config = dict(
    num_hidden_layers=8,
    hidden_size=160,
    d_expert=96,
    router_score='softmax',
    routed_scale=1.0,
    balance_loss=0.00138,
    balance_bias=True,
    lr_router=0.00162,
    vocab_size=7056,
    norm='rmsnorm',
    norm_eps=1e-06,
    tie_word_embeddings=True,
    max_seq_len=256,
    train_tokens=671800000,
    dataset='wikipedia_en',
)
Below are experts of layer 3 (counted from 0) of a mixture-of-experts language model. Rows are named router (the router's row for the expert), gate (a neuron's input weights, with its number), up (a neuron's input weights, with its number), down (a neuron's output weights, with its number) and show model dimensions 0-39. Each number is 128 + 32 x the weight over its row's rms, rounded and kept within 0 to 255. Numbers have three digits each.
Before each expert's rows: "comes after" lists some tokens at least twice as common just before its tokens as in all text; "comes before" lists some tokens at least twice as common just after its tokens as in all text. This comes from a sample of Wikipedia text that the model never trained on. Tokens count by the router's weight.

# expert 16
comes after: ",", " the", " in", " United", " New", " of"
comes before: ",", ".", "\n", " York", " States", ".\n\n"
router:119141112119150148164133181124136097141181084141107167180211116109142127146153113111163073130122100132088132129081085112
gate0:135096160133080185169146177165037094124129118099108084113082093100103052135109136146139157179075087128142098140137112100
up0:081128137124105163142076175121072113147078189102088119104098085086147092135113141127140122157110073168130128181112128137
down0:163121149179163068166150187081173139079162084162110137088090203110171116136156176126121127208059071152171141089122112124
gate1:143135117113091133064108079175105083126134136115101130129128163149146195091141122123125124200097108101036136136123115186
up1:149120109084110144057149107195129100117111090105132090170055161182154192115133133118127101166093119148084136122116080155
down1:164141156146132116061148164141146154139152149127120130144145124137186147114111123079119116148101195111133167170170095088
gate2:120093102137132113177071143200146162144088141080129070118134111163099173125132137135152151106106105192142119143096166118
up2:152161184112170126076135129121118108098117141121091126126140101111179078121129143093127156175182085167142112048123094130
down2:111104165112087132120084209105157108145158133080142165097145155134158135125176178136113177099107124135155149133134123085
gate3:134186106156081105132157133160091145147097047128146098121132181118143164107165156189082114074151079126107155146146115120
up3:089180112118130107162077168171157132139165136207096131078122074145145053136151143060175162190100131096154106160086107143
down3:109203124108097113084160118086112143096101148118124132154079123128137119182139166125099175109150122135056130121141160145
gate4:114067096141090108027108097095113123118159148144189096093100165120173107108204095143180203162127106161137171126106105139
up4:108074118127125076102077132126114120132107120188155110157127105130092144144107177137192130199116109071094151109172135108
down4:161074126111102133198091102085122098107175096112183109069120096085064064148160059094159080117130114124121133095167115150
gate5:079095079156119111086158117172103126131113148137143114086138148107123154146125103141091070112213115103044143170153088165
up5:118146126154074106195149174069083125097136174113069146138139124182182119153092124130120126106165151172110101112109102182
down5:080192140133107130087179142127086179144090157112104158119124137107121141092136091144094198137136167106142175128101160145
gate6:079041138170116127096127115144152191136189123124102113132146158120131121171112143115139118142142181131133179127128115121
up6:125089102134117102113107152110110079118071154131153060136085192077144124150149159107124106096113105112135182122212169058
down6:113133089128123147075176090116174115172101142130117177133118157115188122077088069086176079178119094128142099155080108121
gate7:079131093205097125105052145154133116144147181143081156067150121133134105169158090128143078148117112149108211078110134146
up7:136139168105085120094188136110202142109146135130161094181081131097075111105156109051138176137198099123128115172111172148
down7:153106068214157137156088170198112152126178106109104144144122121101170169061126136166083073171103077113132194106055081112
gate8:118123099107164085142143104227211119082109090100145092101119170167092145147162110109136072072147171134159143144138133149
up8:103131128040167187179033145164103193109125111136118106096036123146135148108155095131161143131130155136154081071142103105
down8:117052177081122163073107185117180163141145112118095146091149185136129151108164123126132111137148174162079146090137111086
gate9:076117129113100086109162109203114103179146130157159156141120121070103134127096144164158089122152103157092146110096174133
up9:211149106173135147155097097092155190152134161114120113101161138146142117126147101124126137127056194103104106117133102129
down9:206077108157119147135108115099199143149110080116123141180135113148120116131145154085116119136124129141180183219135137121
gate10:093152092140122058111137152099108099115153165103152183162199239160163098152134073122142106119121095135124161107140132059
up10:172126188164082172121146130147148241110111161152175070116054056115149110114141132127076135090097159125089121097129111087
down10:122148105108091107142131124096093145119091106112112142053129126128108193080139132173095108130104087151169146178123140151
gate11:096105098130123064155139144119147082064173062109132094173130136133137191139147077071144110195110121108156086142096090169
up11:148110112142110122138114132154156077151100178067141154192144077118116159098132117164132076126144138174099138152104103133
down11:097139130127134086113156071195168109116126138119168135141129149128125158109138088149083134095109089142097105091096075111
gate12:111035120130145086108133147123092116143117172149158091129146105129168096122116089170097155153102075124147122165150088122
up12:127106064143147119138092119091119134137123095146129059137138150149144096182154113118138068160117142152147132181099128160
down12:149100158114190102154134195184164103148202088066129093125107101124104136098124116134167065153084114101164146109126101083
gate13:141112124066100144092139123145107103115075137158117071105110175151169059191128132149153134088164116119135181154122091151
up13:060076116072103102141124084088093115114137138120129120156125096176179155122090159132181145107182142141153110098072131119
down13:158124105184161127136081193180095063121108115113097091167157117118113121104120096089148104115130065135122095169187167140
gate14:065084072082168154060184149146113126132082124130111213128093107121131138158115104106170128143113110096106164172096147142
up14:119171167086078122156107116074102124160154124113144169187106107130132097161150076127087146130130214198141103112122137104
down14:109079140130094130078116122176120118098136145127057153160109131153122113082089083148170124086166154165150077151125130085
gate15:093103130106116158140089131166102178117177129099126102128150170143152139154095137141118106123183113085118151134112182175
up15:118097127122144113083082127122127153137125170146061122105151104156152166103107159108117083067141088159124149122060100115
down15:180166109123181123116138170108137092172109111112072104107085134095123142139171037125111153113144103114113127106116140096
gate16:146116136133106121064132126118130119120147090138124118070128089127224116169095146188129088137154137091146126148086140145
up16:088077133156158194119056144184165093121166128108075115094048160112135129129201116162101138166170132144160117172128129151
down16:152088036099151091132126183073097115162147142071165082115121161085095174128162109169118108100133097164165068184081092180
gate17:142135097171084132116134112121093118146127156117122128176128157119095103080141071132151145131087097124079161165066117154
up17:134136117132111146137143173096108067157162116180129089122148081133119145177136159164074139156162199172146161145120119125
down17:068127121096129122093135046174115186144164147106160164132141119128167068100095149163127087135174103126098093176172129169
gate18:083074131193111175090152144182115187086164085164132112103092140119126112137094133160092182203095120212122174140110136159
up18:147143084085148119147133125114140125172097189142136177116156167144165128125113116105103085119133076079110107124186139068
down18:155165112140156143087088134195087170128149117085155130183109161120091091108152099079119114120113127117129156059114195149
gate19:168127149165162153087143139150048144173154160114111103172095123162099093138087108130141102159158058156114158158114118113
up19:191094126144117140122128061118127152136110120113180133107102142119144106114040152108077116161092100160133166125099145099
down19:143148122130153176116092111125126190113136126138139148069099110168096139126142126094128142117154131114171183146190125120
gate20:122109057065121101144116117076168158101113134097089109162152161163141129085110093147194114169137135139155131123170179067
up20:135142154163073139114149108171223134140149128151174137168080140066089125129142123154170107128134148101150157058113158071
down20:085126086048110117103105165130220122114113127174067158109078146140179181192136170141161124120107107160144124161138142144
gate21:115122141129106143165116124179116124173121127091154078128154179061101067105116115113158128115115197090129059121127133113
up21:127181132116177126131093154120147121130143138104148097139102075120160130177140147082081162129136076112080185105144106156
down21:120181172129158092096147053168063142135139089138122150079084164149128146081134085075107152169144163131130149161087143155
gate22:107110072136152110117120137081100145138150072146153132161190183156142072117094152137145130180111124140092188169096121110
up22:084096140122156101171134095114118146151185145114153222152068160131151105103136161106142127120109122151095130191116136138
down22:133158131163146125115155079169146090169124101176110129125177095128174098143139069103126080094191083095105112135137133103
gate23:149070107180145137131139152158089029131167091130125094148137138118170145130152168107129160152129094185180171163168115126
up23:161131155054135074089113106093158090115097137136109083093179135123106147101175087096145175091149127128124143083100153071
down23:131144088119083140116072178141098172184068128120086132185061065085096091122084155184096081135076104108143127145053161132
gate24:145110107136151095096168156191175110088172125200145128145087126143120080163131060168095166168197120179169109131096070097
up24:119136140147070130142118117142085142120078172105104141112123202142161110140082103137113180094156146153109070138157131133
down24:151145111158158123118116077133116087155102057127090118102131161124135185169122148115178145133153080049102186122161136157
gate25:112166142117154143134054129151131099088125099119200136122181197142172133121139130090117097130097138117130175120117127082
up25:142149071073127130149077136118229150143129120078110093152157111179160126081132081156087120106140152151131080178091127089
down25:121127106113128139084118034099170166141128152154196099115159191148071108116146176068104184060155185155144162073121145100
gate26:156127100170100114151173167149135064098102119159136113143173134106151096143136090145144125089202096133073157118115181160
up26:101129093201102082133181075133103087136131151122156089108195130100148165122154126130127117049121081131135105081141143125
down26:137132136059119183099160141165070097106126113160124198158059119141157111159112188182117109092159133148218098117110147118
gate27:093139127157106101142164095167132148103139153095157042140113147147126131138078086104142117210174087094132184211121095118
up27:107136154139117177179129134151113160122139123108152132126090110119117111093086087111056147149152110116188165146160083126
down27:128190123141157112094099158093092105073155129117143140179121107114082100120144169176133100074146106103096132147151137108
gate28:113162116093134113151196142158078221163179111167110149178142184111184140126096165145135121119132120178112154133109138069
up28:150105106184133150112050080114145125061116165037113134156129060140114105132145102094139145185162112112143101139169115149
down28:166073149076057127144142111136131131143157105114121119091154138162128106123159155130141102134137208084108183131155166125
gate29:121115144144181180100117079130130111108138127118131201096153140183163144162138149115098102163158092126078150131114135158
up29:136145151050190135150122157094134113169152111142135143114110140108119133125119148069105101136131068182077158159141139177
down29:168061084157089162069091138121169152120122155103113123061176152168105140150125118139102096105167082166172131097090076119
gate30:124124120100101116121138086145087095160124124157093116124130181138157171158149156150173128151090095103086153141119143118
up30:167124117138163139129096086134147148090045100110110135146104134205145129094152108139119154166065148170152108118131124076
down30:092145131157182150148187104101136147095099142149176117127155120060109172124207159116137051127114135096128127169071068164
gate31:091057142142115172107156142177056145147143146148110112119154190143146124072112123165160156121154101111110125105172115168
up31:116094166114162150055117137144077097147144171155134087175131161117117143099121099135164173122143137156158114110148111153
down31:084098122186140160160074127090213145110149188116142133140144147161123109084130157106145112135092097110119118131149117123
gate32:143188116111126076090149123112088098181104099124104133134202121163108154148102132110074101155088071118077159151090145157
up32:147147148168123110166173111178136127093113158152171131126139071092155140111061141184168141092125181079104144106149170174
down32:137117105086152144124131079121176104114061145114203113123139146132120157149155129093092118150139169169125144071101114162
gate33:086152123164089153107157165133115114081147054151146143164126170117157158151185130131142119146129111145149095143114105129
up33:152179155096091121109110144113125133143111223156123165114148152126146128082119165151143102084108106119162051058200133128
down33:103105151142119198137124171154087120151142128167158133100153120120085132121154142154105124085124080110106105106043181092
gate34:073084147083128159089152149140093123168180112068087123136133126146091137126121130129113146096111126119113097139163081070
up34:097111120090163152159148145185101130203160119121131144158172144182120116122082144127122120133121170107115119216080106187
down34:196125124162144059107084138063186124147128175121122126151131044108119164111143170097126138126104118099093192120125117146
gate35:059131102111150098142132118134065124157139096124129167182153117087175076131072145120125127138147127118095104203098160084
up35:127138125122090098188148121139078182144090093103199112130154133160158126114080135115093109133146137127117118119061161127
down35:158127155071125122123101169091143105117108143178105089092110098177155164152112097132128121102109171178179175115145129089
gate36:161084130133128099087115049152142177088123126076072129134196081112091158202080197098157086195112092104080165107146180147
up36:130173093143117089107129144128109125095119159138121121131172114181117163111219171093153091112135120106130107160112115116
down36:122131169169168115177168182130164162121199130112115126127174153146079152126123130139130159076140129179074087219110106085
gate37:109149245057167130104120141122148089135152140176154135161153139134145142091111094105132142123067128104108140133035108150
up37:048171161145126110135172110147169104167175154129146121085218149120154142109102098130136117156099156171108126138056129156
down37:172090119201104129204113163086169115103193119103104114094163118125098141153168177115116077144076146100118103101118100123
gate38:117099126143137125106121136184063102152120140148143158192117145093142118097157141127134102049108090149155101156132071088
up38:111133149157152061104114093069206174057066126090131087124071157183114115142049088128100146197143109126097105132147135178
down38:071137171090126153111143115183097085127125096111086162139080101118137097133136133127130153109097140135125089119182100087
gate39:070110087132144082193149128200193072172151135142091106120142120114167127141112120131159140115116129176099151163151175141
up39:140103129119123123178134125144105128165056084131130133114115139106066040093074049093117140135164127196117192113162155033
down39:185081077147139153152066207107127109120143125140174073167181143158124107116138123091111114118125123134149101118114111074
gate40:148063108166126119118114100151073122053078106135151188133113117119147141129113141125105091110174091064106148097111119179
up40:135126104096178125153116137160108231167094139070140162139172105137099126126124099098110178152116125145086159146097136134
down40:094087106145146183167098157115103150115166138147138127117174101157173129100110205160106111202150147080122097082134157113
gate41:138120092146111124135136109170090083211214098111117142085158171134164154129162148123149096117129119147123128132137119117
up41:199081100147145084112194106145132133100183103142177111156068182104119177104095122167134138122159131093157129080118164083
down41:097145158150133129154119114177089122126160168099158056163098110135078129126116144191102080074131154107089128112131158108
gate42:164108143093135151132147132135130149129112147160153113122090184085122122168121141113074099138176121098152157115160072177
up42:151084140113190126149105082177113127094112106086171120141172137101087091142100159140114214056137104180108147138139123107
down42:153097188116175161123105067143143164100141130136105113124122131211192146157143073077101173154119156114123108114152212118
gate43:125135063109182087101136113183138119060121125185093122128114176110105134102136121105096110106148152106090081196128117120
up43:148130156155216117149150091137123125116181154144156154144094130182141093091160130115156166143158150087092088089174171160
down43:142127150070088122086165123117087138206111088154133193123104139085103034139148172099131097169134119175129150138121131147
gate44:099091128165125120165169075104122097106119121106181129100139093170164138148092081147043119153107165135109094185126168158
up44:079132180108141078118112125113114151105145180160149134154112160201084158131105100127114180184082186250186153131185115093
down44:177113101166145114161108137154180091097090122197139145178111086164043140178075122130132102140160110147079151117132133126
gate45:079096154134089121114158139118130162129182137155213170108155099125106109139127099120145107196164076145081151111135122115
up45:159187101182105110125116109111167137109091138096039125090125161151159132146177144139077162124162142159127166125165151142
down45:107150120080124188112134090132117092108140156118089113109133108108120197150091107142076113056158120069145077136150163132
gate46:145098111178121127194145119171116156118158156110083133114155145087195144096124168091144100101176096095142127153084207192
up46:108143110114196133129132152045158125096120071096156141111141045171058105149173069083147133148080105132097151112147123073
down46:105079147117119133099113159114124099138115136181168086116082113078137112148134192172053168177150167111109127160131172126
gate47:097120047085120077144133156175112147110156073145131127144127142090157098151108067119148151090164150145114126161175173190
up47:124123070114102123076126088122131131144139075137105180154163159117119121137083156121131137121134158166118180133190187189
down47:156182108180153123120077131194094078154151118147096088117145096114127134107165122169124129150176123112119099103100091069
gate48:105142120173144081121145114148045101156104101108120126101180124123164168168083123147121108111112113139110135133092124203
up48:141156116164128079151190123123170162177175098125147112133149108094130158132094072127157119181178112132114118169127173127
down48:085205201108170191167138111159124148084155094054149103129182137178100140058161083128175090218105120065062132144137110065
gate49:114063085196098115162139179145140153148119053126070195197137112108124079168127104158116093117145116132106158174118102115
up49:109065132141155155169119125075075106118132156165120109103083068156125096183160106113071134124151151135134109122156165119
down49:133182127156080149125122133114104119096153146154174136156156147090149134083172136074127102169125131105124151129094094124
gate50:145164123073152121082163160163124111130124095187131111156080113164147154146147114146161108084152173138146161077114097149
up50:107108146089197093172135125129136100125102148143091112145151136145118104125115184102146073062147141155166166165168134150
down50:130103124093126159155133091087129156126144118106078055088105115126112093130141098089135063140163189100147111181140112127
gate51:095158135140077136129132110156122074096135101155179125042217152098173129157157067127157106170163136133096133142140185121
up51:128191132133170117146134101051079110152097132160115112107115094089137086129143110117087154152134088114063150163140093123
down51:118139128066179116150064134213076102099147159107064151126167179117154147135144126104076104163139139149127129139170118167
gate52:084129112166124181144174125114112125134145103146104163065178149122179155077150149112092189068113115139086176190056198124
up52:164078138086119091135105138128145125100143158105139104130102102147171145051119139091159108118132117108215049088112130087
down52:128138111112104101173145156175087107161122179091161070146139137140174105089114147098072117139150163083152115107136119093
gate53:091124145071064121113107133170108103152091146132120134177155173166180148137166148124103103084118116089065112107114108064
up53:150103209109179187053198154131061125094114141062132073127075130201100109098131089170121158120147115149121118117182095095
down53:094122095164129130109104124079122110195160148144146082123138100107129156126199118150159127086060125146152123148096137108
gate54:170172167076084107074176152115098126180123136140159133123076061136107107123141091136098149123066136131128136137088113108
up54:129101109166138093152145124085149177055114204139148164131103194123110180137083093158163083134117106130115081132175178131
down54:127094121167123067121102081090182166099148145138106135179147105125142145100100130093113046122173164154145121192119156109
gate55:059122087061109139155111126089122111121164079189133159133130098158147139149111097106166110119129127119144144206111140187
up55:163136156119114176171125195135127134139136106146158123096146164134099090123130112110147136125113171099143170094119156111
down55:142067119131143136192090133187104072151095140132108149163132125099117139187155159171081167128163160125169149079185130101
gate56:136092134121121114112130085175122092113203113113098105075110167162083088107141071177059140154099099129124176128142121129
up56:086157134156117142121122113123092149097101147103127174176145119114193115096177189114129140096132072124157062143092115120
down56:206151113120120065133112097153128119084108131151140132136123144127112107082129088089113161076094094160154124074100141082
gate57:094108048165041118175104164075104139125156143147132118137130173171123136090110117158092087090101141143165186171110123112
up57:122194098173148134105147170123089117164131128156151144100103121127179139144116156198097145124152190119123105118135136137
down57:147153076108136181177175149195092139071087134075102128142129156104129072108208100138147121141085101134079101142115089103
gate58:174136159066100109086166181123121070148113117170082118104154160127121155149128082122147152188132128114114188119140122101
up58:137124099100151136168132098130100136127056132177143094113107060118120131184156145108123066147119192132083136082108097128
down58:174141126144075144082125042120108133139158137159152125168120099087108123183097158138175145121128159094127099113161126152
gate59:098116122121172059108214101120122139123165129135167181160144170166071096121143157119076152139100142089069126159094092125
up59:152164140099166153084123107127145092108137157157144165132115214149081115177113138124159114157080177130094219134118084140
down59:167101111165133116114119162103130114088169166123099159132096122103109103134130123124163110144145092176201133132150119136
gate60:124133053066192137081114167224143111126151096076130151103101099157122119120101116091162136126177135140141175145156185154
up60:099180122077108095113105114123122105124152121149120182140134135153109203214168167204120126171132062079113134098100066068
down60:146138155134097164086201119156121127113127144191160158183094136055158094120121136161157079132160111105116058165098123120
gate61:090132124137132071104122072136126109133135153137144117096142165118125109151098102090164127146138033122145123165136141153
up61:063150084096144148087166129124110109088102141145160140071153104105137202116094143153147100211091122077147137147153103148
down61:117146176123125086140107094146193145096183114085120124208111130131176136162188090092152105163080122098139152107090113139
gate62:140111100161123104193156109159132116170144118152034126115123170086147158198154129127144102134101094170132102155122201119
up62:101135109128097156130113143117113107076118098180092139140135050118107135050074140111141147123137148133177176158123096164
down62:111153140159117184119152110135148202130157131135105160108110068083108155107100040157100093160165117188218137150071098184
gate63:084158112171106155122103165171129140108093127072152120126147183196102150107121080141130131144148114143140212136071123176
up63:111126162124090139179133217083102104074169098124113121077153150160093168163133087120178137122103127085178168132109119094
down63:097096134147097139109073140126120106151129152110149090157079053097178120110129104151152143131121112120083081089046127146
gate64:130140106137078138131140112160118130136138202100130098122155038177126162183196127153171081192132130102145066081143117085
up64:126146159114142133148124186142157125125089101119149175136104117049189109127060157156105149174110136196109134148143098167
down64:137139163103132149114134126098164139151175091148178139148145158099122055162141148151143186152089133169091117137086100145
gate65:103134125083080132120158123144087156126068184158145094084116101139154151094117153179087107130161138112121132150112095144
up65:134137086144193138167051085158171074105149111095146111114178203096100115151087105134127129092127160118148128103159124100
down65:112142117147120119153103167190097071224124121173097137127147155164158160078133164143130125119158113153138112113045214071
gate66:138045103084150084143116169135078066154151078159112113123096109143146126132115141051120165146156108121151076110126140140
up66:181126180121091142071097118166134161172187154159093144111104123083138182087151113126156162108131146101144142106149130147
down66:140080158156111114126092133140162120109090106084110113109136051144095068144195135157075076121141101112158141079098098125
gate67:107169079168100109106145136161089102151106109156118168123129087127066165138110111156133111083138097134114158101122095115
up67:166156129108130063164122082156138143126094181135083113141179137182166135062133118094169122109126130130128161168136121122
down67:110081100133124165167189153131125162077139154111110119139168167186080162112104098139168146165105167127120097138089185164
gate68:089085100145080096105142125122091189147105089060102129177153092107095133102096134094120096147120158123125138145117080151
up68:108182122163098143132074124170099147138161151111148124139133147174109097081145176122158152162111134213133132120056136130
down68:063138189080113169066135077142217151100082126098099136143174115143084140111090094102151153125159088126109099106163133166
gate69:143063119101066140142199086201146092101139128103101127135099145131145128148130185171097043166145149169144181106112122128
up69:140145122172124060099172097114129124098084166150101180122154137117114121124081161113172180083105125126132106133164170127
down69:116142112109076139161120116199068121132106116081109148176132092136110049098158100152086167138155124138061136053089149126
gate70:176094113129107089139129126168078150130077117124153080126202131045145200069135117123100130194153100165143173165108146122
up70:167127176159130114119150123071149130125111088112128100105034153170062098115116148120076144075093142112118109096133104106
down70:103148125094117133155189054168094126145097129124228147165130185178152161164143133187179114105131108137139126165146130100
gate71:149134093149166152109134159159045121116103143143140111165181076141114090136132178123093116168142178099141145116135116161
up71:128106130061150184155086176094114141107160164052119109168121114076104137132136160167169202161157134097172121108143098165
down71:095085184051176128167129154088141171129141160096141112166156124145138101140137110164133110110155174149144157040155096097
gate72:113119133136140188093114104148144159159142098165113135099170126083154137085084136124131190145094101106177097100098132131
up72:127140074101097093158049154089170091109160145101113133211097146127070108154185185123161156122134149120125085166174116108
down72:136157133138108134117152127153069120084163128082137103125095132134124123091122106120135163165150106179075097140153098131
gate73:106093142128113086113163131156086121122157125125104107101132154149186118061138130193160124165088113116141114110167125148
up73:144120090145160099155140096116154121165095098151134105092163082187136127164156129093116085151174165121088068099116112163
down73:148131099132097144182121057161114161073118127178119143155118077124132180106135129089161074122148163174185133165151175139
gate74:086100131128070109153161143133109062084178070133156112118185101101142125095146142100147095159128137183133122190143107109
up74:112143087149145112138102106139119104164118151109161129142128136145090082115145177084131122094159157090182152068159230108
down74:055158113093097122082098060101107166169129136113069148060185108122104121113148153130202090127125143084117120142109140145
gate75:100186097137176115064148180127155088128135135107145123154107126119089174053125162096145127175133110068120179162103171160
up75:193147173105124174153157140131096166155099104122092162145091160120130118090145103160111159111089108117139133066100133088
down75:113134144111148073096136163109148179107132131114125094169115121235086110132095106195133120139105187174070172096130197118
gate76:125136149104195126103167112159127120105141073142092108113107097123123084123082090103108150151113141103105154086103137167
up76:164140172143238102115107162068083124126147146088076088098104156136107126093131112169111135156150109172118162119178137122
down76:094109200128158189108073098142107103149145110128153175112131120110132201180116153135115097150087158146162073087106115128
gate77:116140155108171108161159100082067142194144101117170110117169164106127095059113093131107111186098134122125146145149126165
up77:160102087159095198098087167144168126080107174148088077141071135132130157148158214107142077052195185133173119095139145134
down77:082164088073079170100098021134121092081065121082134181136088090072111108124111092161145119140110162137142148148156191104
gate78:138144115109089157163164051112119109115135143159105207129121143163053114153146168124097090155066159091087096099118160090
up78:144157107143126101091109144124174159173084117139101172122095149114122166113048144102162100148138110127111114100136183111
down78:144090149145111095108190053095127167143148128121123187111072104163137140139107128119110105081138131125121162108150034129
gate79:120124131145138114146202124161110216123169128091113197136197112100074173093123135113141102132110149133160117087164090138
up79:147107105129105114114184146080118144118115156183128119145061162122094156084148053149103133144103090164082129091110158132
down79:118162110065127179135100202124122154107088108186162102106147105165108101161131129187173115193168116149079172140133145108
gate80:112130158106100096116118095134154111091088134101107110113142088144141105132119108158146112126124131115099123150117116139
up80:142118190130114099165103074136097101125123144096117115111140169102134140119082085138114117177139138100194154121145104161
down80:144118164179165106163131214106180107114169164115134137121124079127140063092190168080088081124146079124084108089084138163
gate81:095134052132137146134119154162100114104152152175114122088190091127103171104121085080166176144078092115112148138085049095
up81:119178107139137128182131070150117136198087058127177111123102136060163155174164128120076069146091148089145163144083184120
down81:164116046064065138060138109101113111132087119102197139196179106155119135120127092143088103095130169136143108126127144128
gate82:050119135119131071133157089101093101104103075106173127135139132140134098095075118133137110116115078196155170112102134128
up82:085131053157101192178096111181160172161144140120088135052127054132125186140127163110073150097137152161156094162129208177
down82:061099120095113101072113085061190143143139162143119140132179120135096145131175132135189158149191183166122102117146094122
gate83:127125122085074160125132162145110093148181099129088125141140153093148134129185151121177116075107140110185150141179096121
up83:128138107126119137107188117117075127101158114140159146146143086071138066119134154114123100039126114119109100110112109098
down83:131117175133133124133127164111117104153152181152155130159080134160192097107156139108106165071189117109110158114131139080
gate84:118125143151112109094129135157123113124098174141135135169179146152092065055111149114150129180148142115125153120076086160
up84:082136121089125074178058145100127110112091122071123161160135092099123167126138099098148187141097089158125129152118191113
down84:080114075151068134153156103120149105136098095117184183136174083148135113146114148130107196138144103130127078124098055114
gate85:121097098119153147154174162231122135131141185129062099148122155122078090144141105141154161162126090111146064154177132096
up85:176095134137106133111151140150140105135163209128080103121125144098090105176129130130185183142161118060157079085118141086
down85:191151105152148140072148164099137130151168168122072124122188152110119119149101117164125161177133112112071109126098174151
gate86:102103139110121163164131128137106143112139141117188174103128138145157127156169136125132119100064093106118085151136173123
up86:103130153128082143134150123125160067154082107116189101156113072119160135173037132131122122144068148117121129117077217131
down86:218129133139120088131139089114207120152120148076077177110129170109130112119146160186113110117149129124137164156075087149
gate87:090127103146095111182129139160111106182141108079148090137093086113177085124122113205114126131167084154161129163101161100
up87:152082169142094143131152109112157161101062129139128109125155149088123092105176164087110154161096149120113133097104196139
down87:140155124074114101135152132063138131087121083096137157173142081118106122143122167085122081131096056094136153119116111141
gate88:131132103139168111129150088144131086070122168067128099156151043128143093138162180103179072119145161083119211152102152141
up88:108124128105131136160143090126148150163132132147113108161099165113096124096158089102154177160081140096102097178161136160
down88:150096113054106061101065106149056162102152100189106111161118132068158113086063186137127175161093144190103118162150137146
gate89:130146152156057099149152160151085136089099188203127132118131114156134175101144129123124132128092128149158129153052111182
up89:146121130101172191075134150110172145145129141060103167122103137125092126170118167182104153122141133088119083104164158088
down89:146138152096102100123137151101154124123107150127142249136134123180141138069174118112122104066106120169125128159140105107
gate90:134132118096142077154110086126117147129133127138123205108140098150125109200128081099211137087117156170140092132139100143
up90:132120106155119098074110110116126117118125116137163166127112070179175094144180158097133130120162111076088116149123098194
down90:144145146118117182113131094142108151078197076085137163158122141114118096128112126152129123165118098139197126154144146081
gate91:143117154109093147077118148119099131133104183132089098127145144162132126158084110111175112147171094088134157142174110105
up91:136115166104092125079106188115116177158129141139078115146149143151138083159134121097115115111136099078112142127158066087
down91:084113131111117131154164134062131059089110168084057190108169118102147139198173131128104101099115142121117114102154139119
gate92:060201133114145203180126143120168133172156104160072156104172152090174180109157169112107081106101141086137192117134098085
up92:145075157174163120134206102103108096117112149065137103139161118118119162162132159165096137145136125157159101080114126122
down92:126103110189063107074109140146080157176096174093082144117157123141150111150166159185126175149124176115148162142159097130
gate93:143160091165100163071107138125110166138181149112106144116116114068119147114103108108123113155181129196059127129138139118
up93:131129172078140117149160151105109130071152160144082124145128089203116170133141149175128188086086069098159122133092090127
down93:134140127090117141062109103173104134102113173101118101075169196138136129127119149156066122100119112118087192130097107146
gate94:118127054131094131151154189121158181119116143186110114069168140186101110186059138157101134129160097124081133188078113090
up94:140119148092175112079150108130129112155109152109165109176124125133153138087160188122126171136102149113106140137140105148
down94:188184139106151118098101050072138158137156167187151086154084141150130219126117144139078118083136116127186161148113117138
gate95:158093159103125121148084174133119091122196147055103151137070073125135096166209096086106144187135125114095162113106154128
up95:136148094150064128153153111082146156087128114130193067140159157124141174146116113200176129171118114171129191168105088076
down95:145125044135126124120094170139097060119117055081089158183200134145070139104081168111092064167152111133154151096103163076